Experts of a small language model.
Experts: 432 SwiGLU neurons an expert, a softmax router.
Below are experts of layer 5 (counted from 0) of a mixture-of-experts language model. Rows are named router (the router's row for the expert) and show model dimensions 256-287. Each number is 500 + 40 x the weight over its row's rms, rounded and kept within 0 to 999. Numbers have three digits each.
After each expert's rows: "mostly gets" lists some tokens that are sent to it at least half of the time. This comes from a sample of Wikipedia text that the model never trained on.

# expert 13
router:474526525517421520497462503556445534541522541571512531496481480485517506512422482518457497532530
mostly gets: "19", "20", " (#", " medalist", " Tokyo", " Cemetery"

# expert 0
router:468534545399468509477468397480532483469510513522516503539486500540538490602424458477511472470498
mostly gets: "/a", "/A", " Ford", " MPC", " Chevrolet", " Game"

# expert 14
router:553493514453518570482478523463540564485504510474429459428502555419475517496566580519468526446474
mostly gets: " Queensland", " ENG", " Labour", " tick", " Victoria", "shire"

# expert 9
router:534508453463455376518494453521504479482509424481500533561504498497540468493454423431536526537468
mostly gets: "|---|---|\n", " Label", " Born", " Preceded", " album", " Actor"

# expert 3
router:541483570497494481476475504531493509490507515533408534550556437435578516528539493542488593460534
mostly gets: " Serge", " Roman", " Abd", " Iran", " Israel", " There"

# expert 12
router:548459516509497517512447513512467515562524467508466437508464495486569533462424517470542556451467
mostly gets: " ITA", " CZE", " Slov", " ISBN", "ski", " GER"

# expert 11
router:520478513497507478521520466483516451453558536470548559495530476527469478495566507451519510556500
mostly gets: " Goals", " touchdown", " goal", " *", " yards", " goals"

# expert 4
router:514497428502507599476477590528471527429555529483512535522535555508461552469438408523473447509532
mostly gets: " Long", "ateg", " Dark", " Kelly", " Lady", "iley"

# expert 10
router:508497481543449547438527525546539437493431527514552516475512538516476509545538537517479423475600
mostly gets: "wards", " hour", " times", " crew", " bank", " boy"

# expert 7
router:504496524582485591485491558491486474437474507406521422480448485527465409446447525466524460477533
mostly gets: " lost", " won", " launched", " defeated", " captured", " killing"

# expert 2
router:456487514591484550522516512498563540610412427529537433519437473540380507508566501516445472526453
mostly gets: "Scientific", " located", " building", " buildings", " images", " site"

# expert 6
router:547453524502546488492542474536511475533467518474528527531511530473449542583489547474527536507452
mostly gets: ".\n\n", ").", "\".", ").\n\n", ".\"", ".\"\n\n"

# expert 8
router:472456448502519408532497569531486499415502495497545496504458548536528531474535470437506482501497
mostly gets: " stated", " reviews", "ogue", " review", " outside", " love"

# expert 1
router:450499514470539485434526445472467534523481552502501465460489478508544492481562545505528480519431
mostly gets: " aircraft", "icip", " Const", " Register", " Places", "ational"

# expert 5
router:518566449469519400495516455427482480515519504488503508517521387521512532489457530555524571522424
mostly gets: "born", " professor", " Binomial", " officer", "ulty", " Died"

# expert 15
router:488536522550556503507529574476493474557500449537510554494477482494452466470526502511534493481466
mostly gets: "idae", " JPL", " protein", " require", "ensis", " cells"